Weights of a small mixture-of-experts language model, trained from scratch on English Wikipedia.
Size: 9 layers, width 256, vocabulary 32000, 77M parameters.
Below are experts of layer 2 (counted from 0) of a mixture-of-experts language model. Rows are named router (the router's row for the expert), up (a neuron's input weights, with its number) and show model dimensions 0-255. Each number is 128 + 24 x the weight over its row's rms, rounded and kept within 0 to 255. Numbers have three digits each.
Before each expert's rows: "gets" lists some tokens that make up at least twice as much of what it gets as of all text. This comes from a sample of Wikipedia text that the model never trained on. Tokens count by the router's weight.

# expert 35
gets: ".", ").", "\".", " 1945."
router:105147152131116153124144145134106127162129088144121098122124156116083100123067146137110120130136127143095146136135114138163126123079158111039201108123111133140126096125130109116121123101133139162163125104152140150129134115110116132117123107115110111107134130099091138175142126144155086089101132146131124130119135123135120151096138107126109130154111104160142150088197179167148124115139181165121103137149135129180161130153156119179150099107144073101132132124108098161126124164158129123144121137148133104140095107133122163117161145144111140054148151133135078164136153124161128122172129129129096135127152145123171120104082130135140087118158108124091116119140158138135110091160140135122131099112086120126118090108120126132137111112126151085114127120117111161179141139124169
up1:116125131129112137126120118143127195118113149100172119040122109130124120135103144116155133150116134107125142120151107119132127114140132112129149105123120081133112116157191104083149112128140120163173133083129120131132102182118176121170050147119115123142100102182117145161176147164141129122111124143083146120113123142131122065119155113124124128102124165138112121142069080117142145171140123153125101163144120145135104077122127152128092132137141120121127048142117124131146130087131142094132109143137135132144096109151118133138143170144131129139138099113062131141136126114095187129134123126145101132127106121119134201131131117126107119119130142176167146106128108084144134065128106152175137135119146156130121148149109140094118124111142144134135131132111127122147124108142141
up2:152082110101148121141150119129161121112114121118141117097159127153138150116110111153184130123126127110101091102112115141118163118122105121143109121120095156155152156104124129135145109152124122103042159146109126149103134158140133167121098149149154115146123114084100120165125113098099121152203103099139110132130146157102113085149094153174106142115141166101119154110103140080136151116112109122152145108087110111101149138116089124118112091156048150148112150152147159114154119105097133081162147089116123133115130151123148102172119094118139152143092133152121148152124109160132111129116120118142136108107125156104114116163074109147139097111154142124125111135093122118131153154135174097137133138126193142118160074149113089106139146133111116126139116169167097109143146094119141
up3:116143157122130089125111127142143155126148142135198162107117125127132147130185143120130087191085120095132135130165137119149139148124122113143083086108117105136126100109120128190167110159092097117114178114131139126095163185136190137173066111078134152106117127146106140126128113135165133138148124132111124092109132161131121093136108119137133130116124167126139119145125091100136121177131132192137111137117116106138194148121156156128106162120113127115116100138129129108109134097104137129119124095127128088127089133112130131120116126110206141141095165112081141163140125122142116114108111120103125143133129137113110126141130117133083113096135119130157163110154140089128124112141106093118108168138190199133131144159082132081131142124124131120132121144099118134119151135117131
up4:136122138121141108147143143150155116123141123108117159118154129138147162130127108141127085120121153158125099118128129148133188149144111107157080075078100135153142140115118126119162119144112136109112183160126123159098138118138161151136136095186170132132101126105101120148157046080143119144147111109125090121097172139085130134140122160153088112111196142103113151100143126116172129129099126128111138126098117109120147135118116120077108137137107145117108162140134133108141109112081105111144140087118117110090076156149143104129136077170132167140094152140083139133125126147109115157110129149158117126142135186126091151155104105132089112100155142139127135110127117103134133133077139082165123124103162122110136117156108131128144138100117093149136101140163106111076095110100158
up5:138078128112167104134155140105140112113088138119114137115155181125146140135121119155152138112124147059130081107153092160117170105143085137145155133126106152148143134136137137148131123182123159118097150147072111176120074155182123141120116113135158112100109096107117085144168115132123141122156120091073129086102149144119096120144139132149108159122151154105110129142132152098159121118102125126097160092102128075108101154121100115090109126171121138140134147148122173124143128123125107091175145119070118138119058162163155114134146121118129136123127133152115149091131114141144163151116101132131182103115174148088141119140105115142134130104131141112103114169159115129116133123093122134115185148156125130103091114178109117148126108121110109137133118152130127116121091121120161
up6:134145166160139129134136089123131112129147121155129150167122160132114153159147141136129092122134117128124131152162134112118116163095140124133149079127109154128118122170071133091212134099176125110126139081114144127101143134116121137103159113123130147167124156119118146134098104129156104201108126139115120100111118143109093153131127149090107070147145140122117136097113139120149124085118118111161106140113111131136133161130120145117130114137137130104128151134125109126163152143136135157121141134100139103133167124089144132139063125139125150134133102147123132186083119130154124074118148109130191124112090107134177116134103111107147125158114096106122159081122135153066140150148134126171121118123139185126093117081137117082126170116111171126130142144181150137094188154130114
up7:106144142146118164132127092135099160141142137097182135124113172092120147162118101133114108104138119121135159122114122113155140134136113136134157057140138126120126117100088126091162142113116097136154175097133189119095166151117163113166154105152132126161079160130114154147153122173126122159092117121133135100150121137112120134129126135112141117115154099131136118093132103123141161154125162163161115129111135156130171168121117127136071117117159138144152155140108127162083137126129148090118131121137154062130122118157114131115128136170187163132100132127099119188130131143122120066116112125165086125170106124147117165118137092145125134126124114107133201090154148091153108062126120113136142112117137161131113146147125144098138136099143075126131109138158132125123078137117122
up8:106094099101124107130131130128139127141148110136153115134139084149119135146137120141169091103173113108111126156146157125130116113083128161112072108138108123138114173105115112145104144118164110125034153140146140129155147139115102142075162130135169130125118133105120150131110121115144107171164136129158110100098123136132124118127077130116062129129114135153145128123138205119128148125105122116199132130115153093127117140128151080126140112131056153153142121135141154130109138128125127065121120136098121110131092118092127133177122092164162134114117152127137130110187130129126078112133128143125092123079147159133157095122097153112167133132124122085129109138098133126169123179135153126109102118158135143145165073098095130111123151152131133115116142140117154135159138098143121
up9:118131167155123142130121101172127130121127155118131168127132172110129149118139122135100136119160161139145122132144133138150169125121138123126154149132109128154135125107096107116169110119165128125131152130134172137086165127121152126146099097136130113095119095118111145135182100078132100118154131146134115152110150130128119139117108142130121119124168134131139116117074048139166111094107148140155112132121122130124189146114113148116121155116142132087110148118109107121139133119127107132109121073126120100102082123158149127121137099171055174144114141122065112091104139151131095130142145133181091128158158118139090207116159081166107119120147118153116125111140136090151132128104101103200107125092180157121138134119129133085140146091118107132071118124133130140104110104114152
up10:117055100111119139157131145107124129124122135117096158181143149113134119145095114157137147086132144091114138113191117138139178153099139129133140130122120100123134121133178121158105121148092152129080127122117184136143116160164147142121109119162131137139094145144137133143165136116092075106111158135070096078090179138157138102117076137129127180114129168113091121134127158109151082138118137112128118080130119074140095141128130168125103121113112103144111123133114143132097106082106164089153129093125105132119132099122117129142142116108121125111154143135170135096132139139108109118116115173144093139096186135113114111146117134149138120111138141094113113179133122142191121149112124121149157075136139108142160138119087141163101170125129099122142139140128106128142152096124163
up11:147091135091123129137156154109143108106102112111147139114114121141159129075121126180135130106089129153084126093082111165122143173178124110137105101112099129137146155115143137106118092113092116116140142153088145123133164123143124121133170117146121093148141145067084088113121142114129165179151117093170106135136160138117102102145092125151117136098130147111109148115095087138168147189115145178110143125111086101106102119106100089126131129150134141143120098165143179127149166123105114142151149119159102103114131128144137134162130082124135118133091123135136138166139121151123160169111071130125127109126079131121120123137114094149131084128145135145116172092084123154097150167117088135152168129176127139122135094120140110146139125093103091147154105141157137120137122108103150
up12:122123168156115070120137138151129091134137129129102166149133180097138158142151112153097107161113146153141157105122137133152199163120127140126112114118128161122128150121122148116154142126084176123135166129129147152109137100128171118124183118165115166106102147112092144131150130128086127160106124113141124091148133124093121146135106133141092080127148101116119130111125120130127101130130152056157118148101128156134167191134121142084128156129101123132094159121121124158131136125100124131125133091143117105116111138135146103125140127191100161135107168137129129130088119137155083127142141154120119118141178138147156106123121090083100121111142131103096149112151121153158114113076158076162124111123136130116157144069141126151122138125075093121079119154179115117089164146118111
up13:117128115150091086129113123104122172125157130113138183132158078110131159143176117154154097181094133061116147110166150135137139097129131172126153065122105125136127123156101109141129138136082118119160127130124145151104137166122175145176112136115149143155120168164123144162116101157134139120087129141107144070131138160159112112134065096120099122117132129134110134132124132093133112158132132143150120185103119148126166144136138151131119115133126124167117084131117163153093130084142129065128112109119100095140076113129113148136149137165171161126125129120114134148170126131107106138126100171191071119143131122139161113119106078117150118116119143125127132102144127102145114073144154127129122138119107134121107149093117151149102148158127097130158126131119103116151167140131130
up14:125138144160155121134159117178122122135141112139113146123149210153136139125082136152085169146109134129125134134094125156128144146096113090127162139119087139108114131157146136168182114101130106131058111128085147118116125119136082130122148173123097125128137133092131063134103145163103116101127135105104116115135102120124127133137101115189111093131140150095108126139077129123110105120136136127105141124142113108126155155136113150146113094132088124095137192132122106116204138138130105166140132127134117107118143138193167147175088125112070108148112109133145133159123124135157123122129112090109154131124101118125153115137116128155128095135122098120127098147114142149123126155130187112090175119127131129131182123120133108150133118125092164134115138136175118121120195153136130
up15:152122127061123132159126142114129125110136106092086130135117219107149130126123101107095165106106150085113114090170108129120152117157112121123119126128141173126138113156165175122111127155058136128088141133134146164101120142178109129123116128148152132118095123163120101100194141095088153109122123118065157160130175128146106148140169153172132150112135131116109135113138091108102115155148134111073114117134148070110115124128132141097129179119154124129087169127119125135115106101106134140154139107104103111108127133123132121132155127135108129160126131121093152101100132130098107135120131107156116124088178142104114146128171133117108120100145103122106121114135108107209141102135157072096145137147142143121145144162103133171140123139142093139119117137118142115125119130125151
up16:138136156116122111116118117139129116127158124113079174195118148123134139093120128110126127148107146146133141148164126112117148135116125057115148114095132133135124125173134141111202114087145138137134157089134180118143101158120142127136185115152139068104091106159142123087120125133149123121146124157111105158154144121129138118139138138090114107143124145119136112126153089121158138144148133121099134105150126112118137083132141135130153131116181118094123175128113137118127143141120144145125140119108139124139114138103133125132070104164174149129134075119117130100098130141062184101120131169099190138142135104111084166153169117127090158136124094110142190094131139135074131145127126150119134057116159124139080142123117147115169147119160136126082111115125139139098126135124129
up17:160110135098140148167145116133152121111114097091130129132152159158158156132095108147151102102128164176124096114112106150121154148156106086178124109074110147161150155099092111125174096152115117117082153114107120124122099124145139146131173117143131109128081139096091097172154084089119112141138117103121098167105160142081131137149121172121102121120172169113130158132105106119158135101105115119076156087106105105124149136090115115095082119126111147135117174159155109102149130110097111127151142094144106095093121156151164101138112077143122128163112141140118151131116105151102123134112158113113120118151127168113092158138132114161103110127144159143140112117114117133096159128114161087135132091111167133127124103137129098100162129092132115132141107158146113102096139107099168
up18:126105127139171113147167148105142126119138142132113089087160186142163132137097118166123128101123132113099112113130114177142172109140098109148125142111069125172141160110139117153167123137199159075106135140116105143117146160144127151119127131173127114114111108093099111127148079076117088138167106091153093131099149141080115117159123156151104123124124159089139145113100135119156098131065105085105134112117117109107127117109104139092128113134107149134120148156143156105158123112117134086152151119104116125087118146135178081137091117137123149152124120146128135118133126182138138156122113111144115116144136171143115111143082117173122116132144137109103104162114115151126135157076105129118174108160149125109128101157109101122148115153123135149127108144157130114113091110107191
up19:128146130080138145135108110156131097125128094111127131179159149160148120182068112124137139104136147114141084106074130137125142201101145129135076103135138141127115123132157122145123148117155161124121129136103111158145165128141145152114107116135124117131146179117130126133144104130119100101111160111119067113149133139075158137113126134122034148132164113124085138140121076135163056139111146133163151119116132117133120135112133050129116150141107139134125125132097124123093143137150098112119118148132109147115124153145146138111148094098182126116121135170142125113162136137127148139131103127150117141160117127143138128112078106149143116135129146122096099112155129148090105175108128129129143097111127158105130170125142136154131169105109094116186115130114062129117128123117180
up20:151106142104167109128149165113153089118142118131084160117143134108152146111147123151128122119134135134099098086161086135101129124124106117143133106115087114146139147091125190097142107139154174100138162150090165181098093124157120136106162114134148148092123138120091119097155130139143130142134097106108081119116146127101060132150114154146113101127117154117082139097132154126162124149128133095090142141113104115105128155118089100101144110149130137115093112139160149145138121121122106092147149116081094082117054132137180125157124151168127156150131144162104168109088115144072129139125112150126138108105161142122126148148150102081118108141148152100091121135136092147104161120110135073144148164138137142115119126152138095144137161117120132143113116130165153120074137130105144
up21:158094134122141115141145137087142152104110133122107152128131107132143151125127092162164121123118161096104114098133099126125125154155108113159149101094105140157163149138157142095102107125147139091145150157093149144102131133140117149166125118155120118128140156150113114102138097119117149136134083100125107090124145161105099099152119135136125168106143126115123156110127139122148108145083136114117171159098120122110134144092099116089114086160125155142110109141159155123137108117075100061151157095147114100118085162144139135148142103145115175155096123156110151118110110152130166165097089148178140111130126165125118184137137066133111102098160173145161157122134092135132159115098110134164111148140152127101109113172135132122154136113108066154154083143161112105112087117100165
up22:152051140105179120136156158116130104121134149105083113078141170098156140117126120139138133081118149048103102102164098149117137109136083133139128131118125142154159131119153155119131130120146153097109151174089118183106115148163124137112119134134158116114123136131111118125174108117115134114150102069104097124097145144115092126135147138164138169110132136121096126122098135102128140139094135099090128122108137097098107119120076112080129106150137133112102130146126183132157130130109101105145155125071121136111068135112178121155121123119114137146111135152121147105116130151089136155110105123154159103118150193108105148125127117132108088111141143108093142158142117116106136106117125093112198149152148116113119130160118100164140120129132087138128114150129144113143109128119183
up23:130139186143142110129117093131121159117138155133153130089110095152126168145203148115141100157112143137135141143150123132152155126109115138134147090127108140136134124136108119123174095130160090130114209155113123122069163126119160146174116178115116112129157137131115150160121070107153120134148128148135129117112139140111131087140086121137116127107153139116146136108109133114125152174115136142146124163113135128130159126133127146122090125115100146117128120133148128080129130110121143130118126076118121089119081126144124109142141113140113151136084142101081148150140113120141073134136131128149084132156132098146121180130132119145105111124140129185179142114124137089185118090122113115153085124108200144146144111123110129085137101078088150133097121151146124130099133054155120
up24:136080137117150118146146146138151117099154126093121139106155171141154144118132122154129128098111163115115099117138107137117145164157124129150105104100100123148141166115157148104166103138135140095132151136096111157103096139134154155119145140168150069135127164108106119108153073083129147152163123102123094144145147159113130092149118125169151156101171140110086158134080084094163110142074116150121145078107102122108123098109108101098118112146096156131102107148154167121144118106098119143139143114099099088097134152119136092158103088129131150146083117137137141111089102151112139179103111150144123101180141146122116151143119088139107105117156164164143160168123085116141145153123117132138130122147130152103120120091115120117164134106129115152125120187127122082097110104100154
up25:124117087120140111128125126125125119143121141123143126133148103154111156164155124130142057168142119161130121147084135149131126162106134138129096116146108109128130165132078123105161131149139145104136134176144103123142169118103188152103107113177104138139148073094082146183106074109136134131131123131141159133121116128104130132120063132118060108135157125121149126121137132121134130051098092163178136138124085160139131137130128166093099133120078128149128126132126121113149135134128149122112128102172095130106129126120127129139142087164161151133117121123151110167141128139142101137134103129150079134164071131135118104123064117175146145141122123104142117116107131136142113161145131140129099146129142141135155115100159118107127160072087155117176124119183099142107090137113137
up26:163094113141161133133159148123132109120153147129057119114131168135140140134125119121113130133116135100087125119142115136096136130122060119126123111140122178127156150186086179066151138136107131120126146150088160159052095116175088130120160141126129136142093137150130079099150148132090108096149115106120169140111138131126104139140131143166141150133118123119077137107125153128098174126148146123061147128139132121110131138136108121091134131131152136111073134137141137144171104142135053129145147140086162089120091148144170137144118135150094108142111108124143140139105120157075093122138106119127116130096168146118115143135166125155086093137133115117101117142143102100126147089150131099091178139156124127115094121155107115155150154129150130154106121116140145122127141150129136
up27:128159149097099143164133129113148135116119103150088135167120152146131115100123129111125160080133141105121125143132113133101148157163126109124124137111129105127135110170167132103130122107081100109183125077132168123096082136155093124149164111138132121149151115213128126068126135132099148111135130118136089138110141129161104100137146130131134155122115149135097119119150146131156138178144135122087104166152059071117105093110124161116154111120180115160091126133153119101153077131138132111138141130118085111142140099086121146128172136123142120122143113111153143135125118121110183132130146179139193124084129121097127166137154116094163112106130131142150127136116120132101154116160122127142100123091137080116096153167147139143141098177140098130152120126129122116135174107155119
up28:132138134122119128125122150149127139130154135096116171144141145098134131078143122110129156116097146126133115136158119117129145146121148066127138135106131117134119117159182139109157110100079128122157130092132144133131055161129125130180144116147161061116067131171153123069162149143145119117096150159079119160147138117164131118122173126113172100100117136122118130141137077124153147193141141152093115070159126134124150080135142152127136136124165103104132160121128121113120091107121133126110116124106120157139115133126126126139113121169155134151116091114127145077123137124074166144130148165126178125122167113104066144128166114109098145131126126153136200105138132101114140142150133143149147079121149139117083154142113135142141102142160116128102113147120152123115112093126115
up29:121134186130134106124127117116137058124125142128109128161111153127135165160172130109127144117178149153129134118129135108135190159118142115139121097115131158132128135114099147084156113129142176122133167123113169139068140098142121129102195118170132147108117190118116143144118110119125097167124141121124100094136143126103114145133101157130094110131203121128138132071146098132140127150117161092135126125111120121124171164115116138088158132120159138095119161117121102138115163135113129136120133123126124093131083154083154111124101130149152162147130147142122143156107126124070122131122118134141137134132145138136139162129114109072086131137129111137114153092137107138059132126074110075170105092112125151135113129126143132114148130119096120136088128121188115132062111121111151
up30:149126158128141159129131135142132117113137104089087120125121201130138112096116120117118151081104144121135114126138123114110149167130117114131115137098144189122124119134170144159126125112053097138120153104126165142114071152156089120147131122149129085149124177148161118082189142073127125116139139141078105177140168117144162121128160138160188173091141138103115126127146088116130104151167141164065114088145148094122120107129141135119123155112150121104109180119126111114126119092126119170130134115104131140109143125147118121120137101103113116149129122115144135089114135122111124178125147139138143143134194109098121176148173131144108154122128099141106131149120108101165146127136104072093118085094134127122121141105115132166125115128151105132130132134109116126126146081131148
up31:151106137128156147147132114057149082100084091120118122159161149116152149118156118143143091068146132135105112101136102135088131117136104110143138097111115127154154168086121175112132103175126159092148116151116134162122122118186086134121137135120156134128142161111082096140145120125153130149120092116128115107097134139131087144159122151133125115109134137107108145105127140115197111116135119110098138104098118110109134147100091125113151123147130150120075111148145157124131154115095101131141163148154105125129122152109155123141122125121151167161118141173123143110149112143105143121108095128130142101120156174125105149146079129126120101107148148099091144138124094135114154120132138114130142133133121099110074118138161107143166220059121109151122094123146079123084108134127160
up32:109101084085108126154130143149137135129140105133146132164141082149121128059160121146128128106179115103129135129144119132127123102107129129110097138108103095124138144056153142191104114125115095133097159114138155120110097157151100117096149159122157127172112096146150155129150150129154132144144119132130106108143158125136119102140085140180112141142114173120092138120089167127152127168106119110149121109127172100135118123135125105166157133136085131198118144127152135127066084102115143060123132106093151089150122099079123117135134138128148132111138168140127131101163120129123124103123122178142107116048180138099129116142120144126149127107143155107124097152082123092186138147136130124138130132129124125131119114141081125145108134158139133136117138135109150115140115084153121
up33:136050153128173141151145166127140106106083131099107115100127176152137141106076112136150157081132134093112130094125098145120152145135141119135128134107101142143122143086195129116145116128141167141069167153106113162123096144136130125099137135145139105138115156082087129143161137120145102146160110108083116106084149141098110082144116135190144170129124160118124123104099137097136131118110131128158128123093095098118122144122059111118142118130122125117136108155140153135141111103082127077155141089116127138134119132122154113181092140124142160143105129152125160146082126133101140190113114154142166144130141129108143166139114111139119090113144133120102158150086111141136135131080121110163150137163160131126116100134115097162128141117115121144139121161146105111131110087122165
up34:134118155137143110135158135104136120120094147143075120099133142161152149141143143133109143101133152130109106131109118138135198137146109114125119130110097124141140152129134106097151104137173160081138143129109141145086102130150101136115162108163117108081141139158117134136103084109134112139151102104176073099106145134102106103136116138141117140118146145123140141095137172127118139121116135071133131157137102110106139121112113135091113097134157141127105130140151135133188072153125066066132129100104136139117039141134157125135121121156099173149106116140125152107120119160095135164121101127174133132133169152127122170135130085134118113122139145138135097151088119131089138142102082108133132113117134104124123107188118115089141097144093114143111107138204120127108089098128160
up35:148103104100170109124145106120148119103099102109142113088143140131139153145133103137149107105104139123067102119109123128112148135140099106141104139080113178147148134052113135114160109165126123121079164120142093127132137157127143169148144140138146116123123131100108112184136106081102132157147093130140143164155147133101110099158114148146133109094133174110166160096148138108148119146113120097141161094105156122105137151106110110114117115164109165172103173156140141108164143107071136093141161100104125133114136148081145100149119105145138164152094122145088148147113102136142108121120129086147101119133098139109114146162089127113118124116154146157132132131094103142102151161121174106133112135112149124123121078161119101076150150112095115152128104168152102097088097110115140
up36:145084136113187123122168145093140115108116125135102109077140160111158134153115128130134102102108145124070080110131106157106151114150061115137132134128112135143158158125119136095142111170194144075133141168106113181104116133146108150114131097144131118113116125093108105131131099085104116110145081090143119155082135136093104122132112144129131157123117127118105149109138154116138138103135124113088140114115111121112114141114119106093126117157135147110114114159164163129207110125130090074153153131068143132111064147142180115153128119143124125145116137149115152104126112164095143119124128114135145111135138159115110155137133126143090091150141144119101106163125092115096160115129123086099176142156118121123129102168133072133149122134127163153125109151147157121131095108117156
up37:135130102186146118118145091129136130135144133107110100128112131121122169165110113117130130143136123118127140105086132131141187140117133145118090121135119168133144133128086108038128142110166130135158151101110149143075131144123135131135125144156131156175074186098113148151115135146174124169141137136094142136123104154122115129134105142138123122126141096130150125046124130098107150065085128155180138163084143146126165149119113139083107105138131118140143164121123117137122094132108121099128124091115109122139145146118154124138078147145131173134075126136070131190112115142153088119131143124149134120154111102138194139114104095122150106127135130137124146120118127109187132114104167154196120174114123152134119120128129123114117116168121142147126120144154136123117130107119128
up38:150124141138160107139142135109156139113126127104120166141152144149148178134144115116120118132093168136122112114121131128110183135115117114151119092095102146157136135140113161101179091144126156086102188135110157150091129139153089149146158127174173120126085146134117118115141080125140124136164126124118092118120160144118106133165119170179121117113179136116127148100112111082134125113114100131122128090119114110113172136108122152090112128144107141109119151148157141075132115101077122143147150111082134087102087168133171083146104124156117160156103126140112163124106094167094108140095145124151129123109145144104108137149096110126103124111144129149147143124098108098119145125085117103159106111122136162130136119167097120112164115118087122140115101146190126106062119112094162
up39:148096142116138152135121145116132118104134139100115128084171139173174148104103118126135133107100139103102086080122117139139144149113097111136130121107104129149156161127157137108153123132151182075138126113137105187117082143131116158133102116132139119113143177134135139097125115093099118142131106115104107115117150149095133088144106136130126149099137140113089153118086094118154102134117141107127177143139132106101116109108113133113130106138127137111069107149146177111141099116105102092143143127116104134111064150126135109121125127141166123144125135121138153120101110151075131174124090126131125116131095159124121140146124099164127128119140136138131152129120098145101141160150081079172170116153134160095131125144137104135142158061079067141106126135210156108097101128118178
up40:142104168103158139125145156144140109109109136107141138120125103166137144101105126131134129111114132141084106102138134141142147199146117128132085090098074127147153150114142109103097109116119150104149128135122154145125188107129120149110137121142135101125153199099103131123125120110157141202133109104160104091141144145110124102150109116160109130111149134127115150097109073123159118139124148173143162142128110103121119113108130134110130091130138146115113118148134167125129121119093090073144141124159099127119101134115135111135120108121171143140113143154136143142139108143081140199108102162166113101144069148142144139136112113115104095121145132127119138117061119149093152156095081088157122097144143147120134118138136142122146161103099063159133116155201156118114136106120150
up41:157101121113184123150155126098155110087095128097122148125148127157165170108127110149136116092136135107120092102131101132120162137123109092152121113097117155156159155109147130124141111157175136124132163160104123162107140130141127150119116116131137095121140141112128109139152092085146126145166084099088097127113153148086099109162126159137153130127165148098134169101119122130161112111121110152116147110118122104105146134102112117131129087137111151116092139160137131094170072117083084083146152096132104114120052152121155098151129108150138160143115124159107160114111107151086122136110129160146139091139108168134102154147132109123108096108169139145118144135130097100105160119099113122137147153130144143115121098185109131112176141111096085164122097140187130110124097098107160
up42:164095133088161086133153131109139128101085105110122173101125119157141152104117112133124099104162170163113111140111092127136142136126099116145125098111092120145133158112135150080133105131161129127150156164114119147082100113138091138096178111152136106160130125141104110114124102107139144141128103115136093130099155141087103098153122158136078142126164153127104137106118169140149137090132112111113146139131126075097112106108092117107124117139135137132106143148165124097159111147095095074154141102123122087101065141126150107162155117166143168138110121137112143087108103169097143143118105145143157114102150134138114202153141113100092113118145141113131099126099113113132142123114105100130146145133172112114102119189112142122175126094090126163142099137173140111110092090136140
up43:125124193150118078120124102103127127133134148148131140130122111119127167161158118129115108157150135141130156121155141107154151119106133135120110062119135155126135150119072139080151133123152148137130209146125140130070163123131132132130209160160136154141103185156109155111109110139131099126121122124140129077110132126107117151132086151127101110126160097128130127084155167119099132095118153117157116137103131143118165187126111129089116139111131128111138164124138130158122141117129137116116132089123133124134095124112151119154081130209117178130099148121104136143124124138114069121114117169161083118135184132159153137123112098110117120119136119159133175094141122106156111111089118094162097116114155136137145128101121123113134119122112135132095115124175122133083127104102154
up44:130126169135136093123143148142133129126137128129109120070150158124145138154147132122120097115131153177143089111092123148145182161142119127140092143088114130151132146075136118118145111130173171088102128130119091162096133134133164154109148126140134117073133162105096127117134089065149097148141104130151080166123145140080125112150129141146100131126139159117123140125112120124138104127073140075138136130118137134110130108108124130100125131128130158117112136134149131123163130127116086133140133111107106082104052150152166098109137091128122165133106156111105122113103125166100148165115076085153099110170127160129130144138091103159092139132146125145120076131110122129086135157075111088153132131126119164133150117130111112094139100115136156147083132132149133122064106092126157
up45:148109149133151142164145122111156122112140107108121147132137142149143176126142125143125106135102155183107106124136122127123142164150112099153096127084123133154134150109115162123192094128121141107125188116122126138083097114146112143138144124172156119142098154146111093138133087082111128116144102116122074152115189146120123133155124165151129118096150163109089143124111155115161154108121116118073137106125119118115132125091116127107108136140124147108093171142146107100154102123096121168139151083119108094089090143132151111120153086158115163160121131128108156136085116158104114135109136121134100120142126172106083156159142109134075128117152133161144136125132091081128158149107142098156133116125168121111116122127141108148191140070142109144122119158172117116063137110104148
up46:140077102123135135142140135135132118113113117099163142106128097142133157103113121161167105097070130132089139107109120156144111167162118128137116067109089119137131141092142132074125124112128151119133135155124142146114166117107143124113131125139133110151128171105072123123122110116127105182132104070149119104140150146115117091127103118156125148110109147124129164125087120140160123154102118165154155155099121138111108125107101101107132110134115138152122106160153146133137136124108110050143148127170111091126130139132117117165090087121152139130083091134137134155120124129166143177112097175156079109159126156154139139136116097160106073116153173155117165088077139165131122140121110141153159118171147149127139111125128122147137140089111056138146107150163129127134155134107159
up47:144125143113151131132131133132155116115118142099122166127136127144149189119149115124133128095118174141125109119137114135124161159129117087163119118098113138152150155122131149120141122137146127110145169138123149146088135120140105137146157090181157096103106153138116117129132060116152115149165113127127072143108177135110097116155128153143126113130199120112144137105137119126137134108106129137120137109123107113116157123098117131093104137132153141118113164133141121101147086129094111096139139092127119108094069143143137126137145096147136169153096126131084143122116121152078115174108137153173135114148133168136058185149123097131088130119156135178140139119118109085103136144109110094152120113110173140111128142179112129120187120131099098153121099136191131117063080101115145
up48:154109137112151106153163136122155133095112119095120164106149168138158142099106097159122126101117170114123116094111101133098175157145093115143119102107103133137160133135158136104151084135101143099101169127093114161083071160155146150138139126160135108135097167119118103097133114133122178140107124120105123140152139141110124119148118155151113136098141138090071148093114117105150088137118104133110155109105125087100132153098102125109092113135121152130107145135167172132148119099090101114154154089087095111099087172145157111154121111120127146148099130138126165091120096175098145154102100166158152108121142125128129160151121099100163112127155140136120120138112100130151155163104117045144141134137125172106122130116115106156134109122112119150148112155146117099091115116084150
up49:118127209165155143132111135103125165118139124135176135087134082146121121137123130117139094132123130124125133136137157108156139111117147146113106100108120164140110122137170091134138102124189127139110152135129106134125116151116137143154118145096107096106149218126127153138114103135186101134157149131118103093140107138140142099115089114126166169118124164142157120126118158114116143160128127218151137128124164104137162118134134147129114106130087132089151122142130124095124150077131145143123126119110150100129101134119109117131106111081199167120123169129110125120151117113119147136126117144155083134139149120129159150139067133133086123142128122133163098112110122118105136136097102107187091122104135089127107099110075133071125121129090139110114148144115118139133112070126118
up50:148088126110173137127132132123138111100094130110149123137114094139160137107092133163148125072093143125091123106072114147139137183130119128118128108112113121140136144133152108087112104115144130130146143138123132168133164116131136152111145114139129095150148184089115129121099116132104137169124103071151104111101137150102120100137125127136132147117156119107124140104132095133162116160105147141150163119106117112106102112095101106124125103166140142129124119153161161113124122125102111098139169125136115140109106147122130114160119106110178145137101128142155149165117115144097176164110090169127142115142071139148137153133101108171120087120149140155125131120079122166110138172118077140178140125141132138122116107147149108142136162102086040152155108137187155123104092079107176
up51:154105104123148092161138130140172144109146094097111139107161169127158141117115111160130103144114140105077095086130101136095162132146075105145087120115095139170147147129147136119165087193130137106123173124102133150111096161154113169140132116150171116158070138105114132137160115111129139164166115119096114154120143144118126096166128148150137133102157169105126154098120134089156121140122117138125151102097103094101147137118116143117121101149085151168110132162155151100126106109087136118161138113106144119106126152095168095156123126128139144154103122155104155115122106160098139130090122134142129096103139151083109142155094110086116130110165148149136160158082102103142171150091115122122128150138148142105131075169113099130159118130109138164132104148148119101108134109108151
up52:125135128162128131126135096110116148130140137128174145077139116114128133143144137153103152174094124113131150100171138139131135064115128161141190119137099152127140124133140128125158132128149139149082124141128139125133158123119179131138060155109098133142077097133109142165123119177100142130076128120070147100142108134148122095121084100141132073132130140122143133159084126133114114203105113117135117143121131151132177185119104138141120100147080145138153109136125131113118164101131159129141131107124087098125103113151130106151124142151103143131096144113085136227142128108155133105144125078144088121132082102128150096113121129075113098140135135130135128108146139092144127089139193147166128156146124164148144131132117127110109129104138127117133121153140141120110131132153113
up53:139109138122150128138138107111136103110115136109120152137138151130139173128148127126126114102111165169135102112105110145135182159134109077159107111106116137138134154108123135109137117146154148107130207153119129140094141128151108136126149098185140108130084155124111112112167075120126101145147124128124086141108161133107114134148127167144124116102178135111138139113135123133153139118109129144124135082113111127125134134100104139079106133139135140113106156133136122109146092120097094129136132091143139125098062135149159111139124071136110178159098125134094137101097116159091109145106156133179130128145148161128069163135141107130090120115159131169126135124113113105125144142088104100145127117112173120124122130165126127117196128112087104143106084126183109124053085083119162
up54:124134133149119100124116095158126150141122139097162128099130126162127152142123124120124037118134127169162132136103136131162151150126114145150097099121127120132139123109085114090155105116172109139152188116124112118098135132118171116134133148117132115148083187082109135153131095114160142142122120120139125182105159133112133105143159151120124146111177119123143137088086122120145141117123137144140131133123142118133112094127130114069069119122112142128129157127126107129138114129126118156137130098150140094114095132127127116117139125120147125148071163113072125132113118126155076137123127114142078123149111136147125177122126125159112131136135133155150127099107123081180139125097111091169106149099188191133134125126094129089160108036105155124101133135102140127085107095104129
up55:111115182147140090127134104114112141135148149107137145132110151127116163169158109121120113143127149137123151123132130113163161148122133114135142093096141178126117144123085122099201134104132136122120216125129162128089162127118158126144197128169130126117112175150131136097138112122148095145169135153135116096149128136114138140118087156117128110127150124141147126111152114135128147128099163148156121099126132123122175175136120143110106148110136144113128181120129111145101154101131141134120115074105151106109099134153123134131101081182137174146110120124102134103129137132095094120120120141155096143164183115145092163141146114160106137148136101141116176092159117114157107118101101080162113084110190133137124134110087128097141143132119109129105112128155123131094075105093157